Below are experts of layer 6 (counted from 0) of a mixture-of-experts language model. Rows are named router (the router's row for the expert), gate (a neuron's input weights, with its number), up (a neuron's input weights, with its number) and show model dimensions 0-255. Each number is 128 + 32 x the weight over its row's rms, rounded and kept within 0 to 255. Numbers have three digits each.
After each expert's rows: a language model's description of what the expert responds to; "comes after" lists some tokens at least twice as common just before its tokens as in all text. This comes from a sample of Wikipedia text that the model never trained on. Tokens count by the router's weight.

# expert 31
router:098128128076084157121153192092157090076143074117166123173174102165127120111200156098137111163154142100144110135173160172164100117153104099120131148125087100098129210135096078122147140144152136164168171158159159151147133125107180065119099091138109158113147134119132104139134105172098138099089088130136166123096169140140086099064145166111130118127111138166120144152107118064098159105175129073134084124128090071089125172120136136150121117149167096106158190147114072200137164166107114182084117132069089142133110112093096164128158093067047163133197196089106079114139150108082135134118142153109094115123095073138124138165126158120131127141131153166097083130162086152091088109095170166079083077123072102113133125132170091147153161190140127111055127073145089101096068133141183
gate0:146103139113134125092109085136120170100154130138103116134115174175085118143158140178124132153078175096105094126122120143111152121146105167101060149088108168135180126143037143178110130106113119037100094076126116076082136130088126136109095099135093177086124098087150122135116226158137145137156140065117169100110165154147136093151139117142142075146197072091132113126102104089134141174084136121082149152111104156127146080144136089080178149156139168124106142159184135207070161081156145133159082167098135164138190161084099090110135134163134120141111163183124121188122150153164138103119168123144165064174110153122157076067160131140165071100094155107122122119119129136140107125182087165136159106149134086169101150164153154062076138129189098166114119152160073150165122169159170
up0:128137079114130173112136081135079121097104153091134127153152173153139092107164093148143153100181143113130100094155113096068163096158100132112059153117108145167080078194115147165132160166132110108221023073193083064118116159101097128112113099141103129102132100137084163138104174127102128157082153129114217117130118081115113124081145151184126126157148092122134099160116156128077192137135146204207147079128140197111114114122132121165174070161138145142130136075114144165132124100125122144124137181148110163152115129082119163109160074170131116085111132132128146171143117147121107140121161119191155109181133139045093125131094149136155066104112156165150119128109122173113183082130143144065137137090092087122159077161141132081137135163147113130098095136135042119152137169089147
gate1:144124211084117147118156137104118040135137133075131104143123196087126086206110066093129097083101134072120115109086142126154119175086142140135111144102101112169084163134114185143107115084067209173126096112158097126113138099104076112168194172162179189099175073103138135118111080162118091136116119112079081124133130172173149158108140082090132095150164147140111141091122131108060134108144154164188157115105110118104140148142110094128136174121109117105106131182106141193113109108119094071084152126085109185147119071147162139150093142108177107076100098089188143113121151098165128125174125089129092137154100172094089103084094187151116152220166140167177145105070113097115137142159149124106153088145147129121125140166177171156149151101151088094133148128133108145082126142131097
up1:079137164133174158161134101097145126154135157146053093145096139105116119150113142098142066132102126130199159095103110121196100174092121113094128143096148174128137169099113094147136171138148134150178135164071108115140124117133138096144145153135166194126158107101206063064138142107128140161163110188158173106097154185104149152144111068105142108106165157114096081126142134144142076178146114186118103099176088158110084096107083177089117141135096080166105197151117099127118123152118150095079149061145142106122159112155104128089110116074142136106088146125102118097138115121155185103087159166129034112151110081166073117163122123172099133135125070128126106073136143078099089109186136147170123144171146193147150126111076147128115147025137110113127171123132151092072136085197136
It responds to: Punctuation and field labels in infobox and list lines, such as "- Preceded by:", "- Type:", "Music by:", and Japanese characters.
comes after: "\n", "-", "2", "1", "–", "M"

# expert 12
router:146185132101176119107087092098155054143111134070123167196138161125200140104130128157135190161141151128065125089155107177094102109070075106136137177133151144129091152138120079118147149127092079162138153096167165130089074139177117128087127149147072131100113077096114126113105121109161132165124174109129128098097105167138138090117161133109082099107190141211111155101117138118146131126115121112128055121122140115106079133118140121103145139124067118193121132140116159144155123132065201175094094099110165193075174172149128076163158138135120095130166107142129131162120190141149119111092146105127103115132134177124136133134082169115152154139183124166163062105201146077124127204131187158184171140118083127099157162110116125119205164177104142170164132130159152118119163211144134
gate0:125064180114072095156143168119183126160132169209143138152138132180137174131155149170081120146126129145120073100120163201078168146195148084143110072126122140133124131188099159078133088152110195139081123171140139183165153134134173114121082122139105075076113126145071177093106146096151096142143173120185147126173146159140107114081079124183132184111063081146127057113145129094191176174146108120107119105109136135069080081113151152186065162149112075119130109138109125144139170092126115122128134152097137113136116070125128113164152108094158116128121075131178051109126138101103194181129162153102148134139148126105172080177116111182189153120089086151128147098152091160076173146083144106124114104106152129124080146115128122126168120144166159125131172126118096118113078110107094
up0:141106181132102124131115168128118178078135114135153177137151156132140185139163143091072125169100131132160085145138089151116187174164102084104066137144087100146093159177149116153106091142075126129127116186137146185109101136081132115061103155160098156120114129138119138129152122082104129118138232102091129104102113140021149123098165094141118118127111076099074066102056163146107116101106157133207142140158175138104083149122130130134128122095109174104138139093139188080178116099139132185154123151066058163104115076106133117120174157107198144177165135152195090165130134127100173161117090084169134101151132166074164139073094084180208138161155060109158147151139170154135159140122184133132106126152109135164145133103120157130170105155149114106112143124093117110121143128088139
gate1:104145136151106145165142130160109138175076166048166130117110132130083183127120080091111112156077113113130067152104115097121137167157154146120096078106062090114048094179100191105136148128122163131176062104073081147157127138093166145121155154100113177145137200084189130151139123110136094139118135185136096104129171148095162150138117098167136146122161135137130098133154094131135136179090052148140148133102138133090088113103141131099152155146137125130141038130151097102134199079153145172147179161140081114166126108074142136126119092050149134129151124149129111150109156190150141150111123123167155105077092195142168137181135111132114162136149124192141151119153135185110192077108078151179126156139162193111158130120192164094151094052108090122139091130066086158142148154122154
up1:158105067087107071100143163158173110081155093166159074115129169110127133078093104128125150125147133166155128117140129152094101119133141114165124135190119177118136117160131149112094153095130149187090122130135183123108153113191082131185132065139095188108176068116099191161054111148155098155125119170135105141154093120193100114119115123144124146082078119099138088138147141148115115096178154086105160155148161155135150148140128122154172072107133124121132161059157163124091136152126161069100161144162177123140137178151131159099164129101118131127072097143138187141114077036136138067225042134124198094130117130157068095111129101143141123116086148155145167113093141109109080140062160154096141104082109107120175099129131094181114076177154097112186152156110167117148170122097143
It responds to: Month names and prepositions with a trailing space right before a year or day number, as in "in September 2022", "on 2 May 2013", "founded in 1911".
comes after: "\n", " in ", ", ", " ", "| ", "1"

# expert 15
router:065117167084134164113130148090119116153148054138096209114125109170136108089113102113072138131128139140176100118127158179170092100071102168097087134145082135121110138105126113117145140155064100084115148169158149138131076170173189115130148153125182114143091112113105117173161124143174115139071135105113095116158118093144104091120086127131098178069118085100109076144123185142172111117186126150120107088120099098148177149052161140137167179141095151104197162127089096093172209139188081119097148138126174107163121162113179160156107085124101141147148101153150139166150134073152154127108172159121140158128125109161097220107160048200134144119137095194092134121125098124105058097148108093208107151133133178123107113145135076133115150182120137122113152154114158094113155110153115
gate0:083162190169089108125142125158081119146175146128131134221165152110145208170148127122110110127208109161125086129097148130073184174122095040078079068122147127089118095157068082128125148125077126122162084130125144091102127151175077110128174138105103146118140112151101131132142087137126138079109089125061125158116132107082157127164081097122161106119153105156113159102140116104146096130134085121083152088126181095132153126169162115116101131101161122136103168099153127160074117131123188126071190116154102124186127137075148135140161108194094145079074084164155193093158129104136126127102123131158084122195150176107077155204124143139145111092114090143133088141143164154065098131103128126172131119142150135093093117173166121116157118121134120128158146172036177119133196148097150
up0:118130142163107137140110124108122171092115095144126173088071141122138105166080168110152153087120154091138128171117127167157121103125130197140139079118193138124182128172113118100096141081149158106134156088112089139191105080096135106150149166184165097132109153135085140183129098145151138116153092145110141108140058091118121107065183092120087118163099111126121097110124102155177155091145084056153101092181123181173146111129125123186139139155149103132135077134100064146143112133178073175181081071152144114136138204115149171099124076100181172119111132155094134161149138120111098145127100101129179091153056133156133171133123096171138138101181105103171143138066098071108120151076122104086160098131062140196162068093093136083114157086134172091137143140144170095210171134138111
gate1:112113113125089155119104172108152165149171095110141128104084174099099179140118151149131158117141122145144140141117185112151079193078135121191149117164108104117110125148075153129183132139117133122076161172099059193099112122153142178082144138141142132122109192094131196081152128192186154124134106171111130147121152104156067097153123154108114144145143088099102166170087118085125167125125103108112113175134173151102178072152123174137110151164062145081154129110119159158133084137119182105174165108091138124149134182046139149133132142140145093142049163092116155196096106105147140124113099042172139083138134191093139108152141128137128145129118108101123182161129136151163137123110051168121119115086093182082178110079106113123110091064088129225176084148116123148105140132142180
up1:133198115176131084119135151153174170159135095128140134100135111136122126120120163109093081131177136137131169100140179088153126144117106146109113149126107129105143115066112168136017117108090199114105115130175086113087149163093113179127102101190124067121116161155127145137163212133205159081115133112142110202128125110116127152161135089094118093147144146121110161115083124113099152077126143108175169092081119183136090099066139116101116143144088069108096068079119116148131123074151143123114179122145101098087190151118170157130110103142107122134149147132151074136178136140124192086179161174168141092157178102094142106098099113132110123110156106173183103163139182179078165060126116141081097101132051120053097133131159122085088164195145136147162157146115110098143097091125145
It responds to: Line breaks ending table rows or list items, plus word-final pieces of place and personal names, such as Colchester, Darrell, Afrique.
comes after: " |", " |  |", "\n", " |  |  |", " Mar", "% |"

# expert 3
router:155146089150101202176134138142076174113146085154102154118158139108150177129110092084138158095164151084159103109103133200157070138134094144130146172149143115110156123100117069125109100161180170121125164129077139090144114162142087109107107156179103082124116106121095145075140116115114095084113088088106104094146116075141098102090185191166153069111114092123111097101098175140126098109179141144150133172145210112140128176187123156100115161126132140123142155160110135161151155079169114138145174141147072146168086094145128108129149120109069102145063122139189146049155145100114176147138180162134156139145137191096123166112118126181050142131119152141125121112119095093128104129176100093156096160117049088173038137117131136200158131171128165143126107193132159114075147103085092
gate0:110091186105086168136135117143167132154112149144148162120145095152139084105092132136066090109120160175060070088109165131153111108162094180136088118102177150116137114106136089148163122189116133085135116125123118136137110152159147151108151127130058064109080136138103122121072126178085154089146152082142083139198147061099183095112151097110083102156158090131117067149130109170192117179115159182195126123080156159127115101108106065166080181155131140118173136124106120149125180143132132086152172161156114158081139107093093127182184108131154160119189151147125118112151166087123110116137150117117154128176112182081121143193193163108158144144157111181095145153163133135108142099126097122103113087115102113099121167070092123072167114211108123103174191192101163147077138106140096
up0:177106074155126106155092162159103120154073104083120120141144135132191141133171098103136071194071193125109129118096157151172142087116121138128046087164099098144155138185144108174152150106089169105190129132146098147106102149095127171162101149088102148161072106130098085155176064077126110143068182072103100191129126075109133167113138139135140142163069086067082077108123097128173135083087112131134152124142105135080076135118129109086156178160139215126130136115140112129119122181137080116080124156108133115128111121140124119149163098127080174170173132142119116130150116148107177072118114099131144104135183064160057119081094155133116079120081157120176138102071143123116170092130090138063165140126153121152152101121120093154148132173090109119152144041081096136151133111108151
gate1:182118128148114087122070133197130194091122104123128195126141095109136131139145091156113122141148156171096192109113211116139178171151144114091183142131093129121050162150124084086101154140172136146127157133134093164086113141080125084132157131143152143120140164105133131141105112149095110117136121141074144099108104104135080119137105097150150185095114118101128119141114121154119095121147146072125144136110136078154100183153163085171088142106105126157139108057110155061080104174162127172132144157156091132170108131139071180079110101137168099183142109138113207105082137123105126154171077106120080166101165123150156085114108167100169130142131064148205195173161113151143128061102108129145123090100124137085165101041118124136136093144192155177173125133166128198105103083056102
up1:142118091070081188137178096178115176180110134125053151134146105095132159154110100131181196192132165152114051213109125168110131085145105080165187156075140153061073103145177043124101138136113096129085089147091110088090136131108150162113109133188066093132161124211129092100172095121089126122169131150089127167116173021116158139162112105148128152099115062193093101174136113159133143140164098116154101136173140111161109131110119069082138134164157097163133156174099117139115107114110170105129144119101112089118118142155111133135171162132121103140125133106095207103152119162166108145144166158080109172154157119107149130146108150171175151077131127166138133156140121118117130108169109158127140082101135121105118144151117105078131111083139166184188159153118142153149113115117131
It responds to: The == markers and heading tokens of wiki section titles such as ==History==, ==See also==, ==Music==, plus table cell separators.
comes after: " L", "\n\n", " D", " | L", "L", " | D"

# expert 26
router:089127147133145147083128139153133129137108155184130118128170122092093118155101107075162126134099119143123134087141152107149127113159121098146101148137095160156118131079118125172129083154093158062100208108120147181124188097164143187154102111051092113135109202086109171088179085170107176171056145054162111133158184132137183119137137132097094095084143136107183103165139110117081094079086137133129134144119098147116124172210112119098164128133138140099090126205098155097136165144150117162189165101156161123068157074126161174157111198127085195144133142141179093107143150142111139143134196055121160106101112107135140139056088153166134154152162147173117123124134101096116107123153121174118212150162075100147166122117152135109191147123113135194134163140106125085149110155113133
gate0:145155145160118134144084190050216093179118140118156082153128142107113149111102163127081124104164084192145104127084123093146116160108115131144149098133143123129096168158126090124129134160131111106130127112110136162127125129116134118081122132126185160092123122173077173153120178149149156091126135168151078183080148150105073130134138113103088159212171140130137100098085097103127152149128111152055198165172137104119153102132125088131079181134145126151114153070121188138119041166168171104137139174103192076103112149121108148155147156134163118164136108183088102113118073099177154204120161149162171095096146110070132075152191111109173104122119147094183148118134161139094101097167153123175145121063118158127112194132143145159112078140125108149147167163156141133117070141032130
up0:105097158171111056113083163105166139165136136100122112067141174136078160046116150131193134115147137158105103113111110090135152085141097142141123078141144099164122102086090111138074098107119076051132134134096180131160170119159095134099117102099089130136139127119112118109097170150098147095169212118095167098075154159096120161101143132121087140151147142126102078064117088106094151139089186158155155138098182132114105053171100136171109131094096137105118079110156128115108053143128157124123138113080186137092104123087128174113141138072145125111124098167184134088139084166113088155094160127118191050138163160097137111158119169154196137074096124159125160135151162087149112114113104127187109120127111078137075214118117126168130090160087112138141134182111109079190066128115137
gate1:089182097156175073152110077109156130138139137109162119110129151118126187123110162093110137132129094083113129163124121104104144156118135112108160083102126139111119177135156098099149154090070111108130103112139090106151132103165196135179147145106132143098130093124163115130150143125123130218216119136114128092091150099152158140163140133106128092144127148141097074116130115117118170133107115148105137138208116119145134091100090097132070210122081067111063177165164163185126134114072205108183143102130142128146060099145121076128135049143135033130168167132117199197084137138114145129107124131092113162145148142161102121162093125147192056026100124128143072172152177147159081100109106136186108138154109185106098123102129133131117089108161100115166105148157082081118105112110129
up1:112127148106092147122149191089082105073105158142099137155095077122141106103117138147118139121063118084108189127104194139164133170080139191112115137176117118134089139143111129088095175164119122148149089160116101180128126075143090149091097125125149179164124152183066155180150128104182116140103119127120057217123140170158126153125085173115132118097165170173153169124147161183130142197179145127107128107134092129157066095129114144172147144133102150119070103159114100159127130073061068113075044146062178149113133096154089141091146162159126125126167139091133132148111117145166133168138137118181142166084151120162117143132163095134107145148125074102157124133094123135179162206148175108144109155071150183175099140160127163122075108137153071094165108175153165177106125104096159
It responds to: Sentence-initial adverbials and prepositions like In, After, On, During, While, and the second piece of Al-ong, Am-ong, Un-ited.
comes after: ".", " (", " S", "\n\n", " \"", " al"

# expert 16
router:087165157126095216139135140151125107160165144137154201161112213076165160082106119142103139122111124121138120170156101155116090102140137134107121156069150160134133213112116151092190130078095119101152140110134113115144106111137187104088145094141143179106158091083203130105116122135122169200108146127089093111116103073161174142177100112102092158080119115151151140171107131123124132159116157105089108117120153116149121098144129149148146124138144093055079094133134192103169123159090204122173150169103087079141129151138157103187103132143183088146163124152145098182130102129135107162121084063087181109099149161142166165137138129126131147175132110147127188112145196104164119140215096137097185146074152136118217122191180093104164101139082117179143141163119133097130127157123156
gate0:102100057167161152157117143127168152095153182171161178087089088129220154083095101156103139138075143186137128123123088144121104171152117159171170131178146138174188134077125123174214102206124148104154205120113110091123140110109103116148181087083127142163149174165180158092156125097146106161131110121184120147166158115115081110163198074109099144173118124141136190157154106149118078104130197056163106153187153084131137132119132122155137125080139089161145097068067139113149144146082095153103091164116131119148084094130115115111093118176089112088100109121094143109169133170078149152095127168146121129100165118140114138166124103126159109114114129095113134116182111133147168097180117169105143160123139127162145127160099166193126089160087075093117090103132115124089124177140077
up0:117116128126141149132119129109071163126068130099142086130140127131082102169172111145143149178199100155141089113100141155187171071121151106130136120109115138119095117151085075048067132091148164086100039121123140159129144110142119146094097210123182083061130124099116114211114090146128162077149123170112128128130103131127135181137050135166151120115154145124149054120135139147186155144125084213157159095079064144126120123181161099117113121115115137135074092163180128128102074084167135101144208105179146148085113105122125138117174130073174145132170138144161088125139103132172147125130130108131123137147158139113140075113085153112092132111117066093152096149080222176144111112125141087167113094162096088091134105119126101059145143097169145146122182107131118174154125095154137
gate1:155147183202157129159113093160074071117150175179143132162120061161119142147113096157084137070156196131095116126121087143150080144062136138131111160191133112128103118154152118120121174117144143125140101109135164130092123153177108191122181209100124158160144117158099073153133103128106081126128184125141109132118114153101117187144130110117113117121187092107096071084098130110167062120123112193152145088118053140123106087123129146126138112156115061142152178096176089076110171112146144134115131104128163142134145100176114156113112138150102165152172118136141092141217103112163105138121116177137119099163134148072193138116168216113098143109181104119120085136086174149105182122112066088151118104162114138082104179204156130098125147142169062125107158153105170143122192118115124
up1:088155114182169163118115148128073127147128153117117114191106126156101133161140122153078109091158138124107109100184093126116110112102113123164125180097100191131064153100172099088081152142119189146159103065118203100123115135153102119113194196052105128118116092144115070144164110175117111125167153153207074080085174144116194185117143122145150105107137129134085129105139150118201045119110139150157127098143085125084145122113141156088140091119113134155124194118139112104071104110100160168089134127154121174097108079185163124126104061143173186118174147150113108101147127120098145122155141163109145131125159117121149172124104168131102162109193085121075097109127135153132103079138108155153143078106108134090129179209148183094126159146139077124079165156129157183151168151182109
It responds to: Blank-line paragraph breaks and sentence-final periods, often before The or a == heading, plus some table separators.
comes after: ".", ")", "==", "===", " ==", " ="

# expert 22
router:175165069152103098111095141170124150116172127134177150113171147092082107151124153182133128048206108187135119080164112130130113123078102099154166167136086126075104064106125123069167149121080125104197070062122126092096103103147107146167150160084158105077194117110109119182129141161121154117151106163118110202078131155103133176106089169107113087178103089167156158143090129092137154112103183139128125161095170119123140125139125117128093126149125115185120107147126063056122123116122102125101088137163177107064166151082089098119104138145125134134101156136142151108061177149105151138196119126145167135077136170199119135137105087116109099121160158082106188096132145147160179123140073100136078109177122132125056115158121094125070156154130126079106150148085136167131094108109096
gate0:137082123145205105195116137126108124127171114154169112092121101137120135114115095129176089117103086104091159117053130115144155128127157127093123153081110087147122132148134121107112118137136159081146140160038146144164079084053171134110139159063118150154044138115177076120151129161067097129119177145170219105062126074136122125124127107126102125100171110132104110099121077124125102128131134147126148070151116124074143120177101134130043181082107160146100090133084190091132098159145143135103112119099086127107078126184085124092171161133218129132141165092125085115104119079175179141137106127162063125082047110123121123196099121144112126143104099113138124140107164134108163149090077075132055127116168139102154154145111094107132159117123111195109151121084130114177103104115140
up0:107087120079127160070097146117113128214135128105120157148131142107118133120117128138091164135147142137182079131123122151101157131128134148136135132147158184166167122119085104112131178170127034120118173137210134095162142130141100152164143162126115168111188139097122142157119087093196131134155130034069129097193092125154159158115118136159173098073102189126185148136160070162097114100135123107137086161102112076158126080081134149131078131191127075123158168151185086146147116122054206122164159133104102119180104078104115154081100140103087167080171099173120173125202195164126081148089142127140100137165200142140133134134160116100110122137119149132121109112132102130105138141172176121104149089099101173140163073097167149160142106154173154115172086132132156099086135146147159
gate1:110134113079065127097151123051184065117115128215082113115136119125117129122068092095158136118117123115101118076079193164104145150090161173137127134072144167183174121122089088152124061118168145110116126166135191164141094125171137139083134058126147131110150105104114085101127153132094100133085100078184127090221170150154163121152153157152131077086088120118151129096151176154119141092151087149098122153107159120071146144064141171132149107124105141149159140139111149184121187160127111159168120124105102123147141122159128129129076219065151174167143112142107146168207130090077063110122185136104090151130148105092100145089086153123104134142107207148142070146149086104115152125102186068120121129133115116105161129130170162103167142093121150135117127065147148143109124123127163
up1:166093110122043119115125152094169123099158116144108113113142116163141189135121116086129115101104125174140160118127139158067108111090095114161085124118126102178125145129141132135119111133182179168142117130175126163132153169216091138117140055106185112094171135131102068091096141167023091139113104094185111097192125159168138118155136145100158110115083125150162164144112176121102097067109172142134097125076137123126113136039161166160124100055146150125208174130150136093118175123105145124116076130121101074100080100100130127096066186101131117132171098139173158123128147119078092133142144114137139119095152089116137124100070180097149076118111176141162130119185071116145147148102140072138096056127091095148164148145110080118138131108109106048115112085076152148124097110107176
It responds to: Verbs after to or would, such as qualify, keep, increase, and ordinal or result words like second, final, won, lead.
comes after: " to", " and", "ed to", " would", "ing to", ","

# expert 25
router:139093130145117187160124124078076118105165139109079156168131190163099137143158125078143163123123103105153104122114161144122116137162183127148065185143084150094104157111156227101070098127082120143067101126082203166111131183056127150138076130131109195114155165093163150086147109160161120082090099150156133128118123120078108133134094122105161145119099151062137165172113141105076094137107169152160139134103169096105122132136155133089098117158107110125185133112099148142195113150132140134156148067107106050104086078084110178134119140146190122142108156195132105190092147102117123156117158124140148103188116141097123097104122143097202152158116122139135144125132096068069174182121135121077181114186180152077154167148175084123135153113106086131121154164107097150114165157159167
gate0:086149076107142189124110119091153100137146096171118115146147169118155150068127109099205153148133123108171187170148137142067044109129135137144140208082155126107104149112116124141167125164126151060129146101198132095127099113161140140131125116074102129097154090138071187152016146122151106111148124158144190097183140160150114129138111109178113178096129128096130067101130077103147109096113142100156112194165089158128093110148113105133138083133171105134120092146152142153133116101091129130121092175136142089133054115140122173070176209157163130135107160068082152081142103188099167145156161120147154129151086119127125070102152102157125133104055150105133148144089114132145118133146123142111166165103177136197156115103167172104127162170174160085150100093133073164102143114094086
up0:095131166082124089175124109157169105115126181109183111110097091124121081161121107163149108144094162074096090068146116187175157107130105140180158185089076133130168142110132096181143097131113173103133137170076068163139165134102064085131163126178158112116117143105182088102149137075117111123117120075136141186085149102165113086123131223118132091186131144135130127108163161155107110147138110116102107135168070092100143122077095115178075114170123150124166197195144095158059146150189108106108169094145121171100134142160110100121115114086128138147192101128142139074104118077187157145139121169115104134136145131114125107172157148103127130154136139153122076164122151125133118104041132091187075118108141105125127139116152087219143120084122127141116184108187147171121181140174101
gate1:135125127128134114155121108131092137133085131089127162151095137147153089109065142166082148148047126169183168108110074167128142189111141087115093094132160134169140087128126176179103168201130103123083171104134112113072146199114101137087144137126152122162122112099047174130110176126135086138152151141186121155157144098142156154136209161142152112097184134125104117173150159174158123160107104100075124133149124110140103117128154172137053095123147159131158111136164125144105071135169108104114180100084136141174193131165123106110124117101108134125153154124052181121083172121173143106122068198141131099142168163112077132157182139122154148178132140137150121123093185201123156062099067146149161154119181105102114132068111213113098168141106103106115131146130088159119116069177157
up1:138066156081182163095089172108121102143128117171141119134115148132065098127117105131166171106212156101107070108165083081108108118153112152181152104163186091129124107192138143043110146120143189090114136135171093124188094106082142073094143091132109126170118172204138182119103130127077114132139110085119122130166138107126110130089139107156060158096106128135163106129136141155148180090135152123141167140119085138132159154131119104178123123104168160130137132143116155126107137148113112123132089121103152144118091114144135147121183150135110092159114061113165123165167128146044194082129125120125176140138176109127157138058153041192144106057131185114129070110092111109160178142118155141101153104058122163135123097130091101134148076161133144088147116093160133085144020167115106
It responds to: Opening parentheses and table pipes joined to a following capital, such as (S and | V in sports schedule tables.
comes after: "\n\n", "\n", ".", "| Party", "\" (", "| Year"

# expert 9
router:083139140092096161103135118173161146046122193122098123126203150154124150116166157114109199139140071179080127146096103137099116083134145121098093114113096130116152170111097058149165138138145160134105136110114140102174152120105119128153134143105162164132142119115158098169119069066166189184121124105140096157103137141107125094093118067134128099088175090109081077096103121128098121135140158119170105098108118127119104145061132118060114118157182162128166147136123164129141107064113125134125129163156152109155147128172136182071124139130143152103144145063067084128150169101126067075078125107130166113163062128127203128125181138129089158103166094192077097091152197090150051145115186143101124133140154112117106127127159132124170126141164191119070164114115117127143196195162187
gate0:124091145122086136052143160158153124128139104192105104114126097157163121201161160125091113127131115152085139084124131094109092090112155143150099172128137100126092068195120098163141076156088121135170141115151098116129156111105157140142099103066100062131144087100185160149103161103095119078132194110099110169129122188219159094114124188127137089151111194111129088134108147126156057089135125119051153171201066169150092145120097173068134115124144119130109103094131134161092133101141127104140128128087176075124158072168155139185114132189087133099206177066087091129145148105133149099155139127137115108123131127128143109094115188175085136128140176192134133141183122106074156127077098136136110101107161123112096156174159091078130200118139139113082163122123123146119129084122122
up0:183131131116110167147137111117141110133122089070139132196135110033153114096075136075185144090116121136123066134139127164196161150109084136115145129113048146144167196076102096093074117050139065147148122131154157130121136111115034123137078147189101188093151133139156123149106161119162097155131146148139142065119094110065098150111171087147095102130115142153116132129147123133120176138193115191175130109060150133146153075083120144153139155118148105124102160176145120172119120103109115154109115136161148125168093136131116149101108091109153143176082115134166153104096136156165145131129140207128179134090103139135131123097131106146166145089151126150149086159087115195111110147136155129148166116049036128092168085058088127125117126174123100155121116118162120094072112191154163
gate1:114158164090096096192156130125125110165120128147146107153137131145092108102137121143065128154162154146149119122096144121154107137084197163122106142135104128086106186145135118211160090112113109205132080129068080089147143129143108151117166124158168107137158100144149096120094086086113095119109081094104143123134109101124148128143110174121157143133154146128079054102138150088163144098073069187091097090167132178110106164124145074076084110074122093117116127108075156155149127122109209106121081133086084165173064150098115158149122090198120171140123067156162193083141114128154110143138081156151146106080091186092099127125093092114103103079093110157148153094066137129109173121082096141116100128155199200183137170186134075141116125132107108171185115101101132162158104111080129
up1:114145205130071123228140151165124120168125162105110164177186145160107092126091162108073160164175201147117092165116129170170122090158134126149077157146118132089142215132144133173121098119140076198122097092126096132121096170144112096085078137166157129113163113122077091127088066095162090157086109121096122129159119060097159091149097167162090159112122161139098062122098131108114141117129087169127132079130153161113144159145153096156067129164160152089133135096087105168115171102166170115105119148096134151161079172159124120155193096166111179092160050178122158120131141097101103136112139092166179118135104172093153143131078132138081120097100123145077146105090109110151120148108145132084093095191162156151090138152161081156143122133158153132119155137067129152171115104136188
It responds to: Punctuation and fillers in infoboxes and tables: "(age" after birth dates, semicolons, pipes, score dashes, coordinate digits, "He was", "as a".
comes after: "1", "2", "6", "–", "0", "3"

# expert 6
router:143101128166101157098159152120148115115103138120120188212195160104117141147112168182135145094132111153083173077143111168086084149103191126059066127105111141107065112188140111121132160120146090135109115147090133139083135180141127148131060097160044145126148135143098151154077117147192159169132121139153156097103157113138093127090171142088099087103183156105106179139112159144128168119123111105143119156127144075152086163134081115128110165134114106194166108156137119128118196089138094178122134126136174162092133103150111142163183108111122133174119101143095070107137146127104101171122106127194100153120136160122105109088212097169099176117151078088108080138213173102131086119098110119182123132055123088102070166132144107145173106174101145158138130193144087129110120092082170
gate0:073151123114127103115113110125104139119160111131158091163139112132161168115117067098133151116131115105116151141127149083091134150139161117115128098096162124139197125151204165119096121189118150189144088168169164157141117124074112142138121092097207153088070117139103124074094156147135070102062161169099055179075105204115125136157111182100134124086101090122162086047107175159108103179141113094121124124103165108126071171110122122114104129102128078147140123071157132103139151114146128140127151083066135151083072072140141175126130131143122149155155084151148186154153126100118128117128183113151097063116144170144141087080107162085147187115121168104106146115152140120138255173147143171151127093171143099107132152139125187157108188145166116073117159116069152107165097102126148
up0:132122116148115187130039073113097139118166076120184132131108128135156130152141150155088175140140143135107177088117111160120121118120195065096118082187154164121106130189188169097134180219110150108169145113205139134092129153096123098160155095126182172156150151115098130141128186128124123100122096168106180122095195148163129182171148159141101110122084076058121150081193144163134110174143099130118135162155120098158112141128110134108080155088154110152119152074151112095151138074141131152117140126082130127106155097175116157153129087194126153104094064127107157151178148107066143097083117097113103078155186134172158130074163098113139138109074119125097111143106147110121175156167140150131091168164118076196103129176155170114091132125130111110121104124118136122193052139083165
gate1:175191138104149095145146141111103131091103108034109150118166101128155161118157127121111075149178141128117124156135118039144145117080127126148126084052111146105078143118167085152103112056116169154179069125059205105093176131128147154180118165173070175119127123194120139130160088085134159116150108113110156129134089176061171163119166145076099110068149088083125155075111177108177158102111053111151138122132098152122138144183113121106186133144173153091158122164137105143159102122113087114124123217131139126105094161093159127131148077125109123135143080128130112142092087106176122110184155103147131134096068107089093124107081147101122120078116113130181065103137142164133150178092154111140130102152146116124069151172138192137129169130125075140177159118141145117132134089119085
up1:147173107098116082129130079048210137131183127134134098125124161118175165159131110080142147166103105123176108130100068113142056121109081184152122072100127118147184145106111146121143131132161148148124097137158095124125132150133099131193123159100135143188129090159086111190128164053120123158157151121191114118102121138200156081137141171146138106077180102122140074207163147105139145124153145098123094183132117140094117135097140156130111109102144104154176173137150143114132103078100132131075170147070154127170064082194071072141145120132077137164103116121132155116113103105124064152145119180118087111119153117160091164110165153137115152190114154114119106128156125121148130042101162129117129157092131117105128175147190159097098105157144129075100043137161117158107063188142182
It responds to: Standalone numbers and number words in tables, rankings, counts and list numbering, such as 18 seats, first 10 positions, three, five.
comes after: " | ", " ", " (", "–", "| ", ": "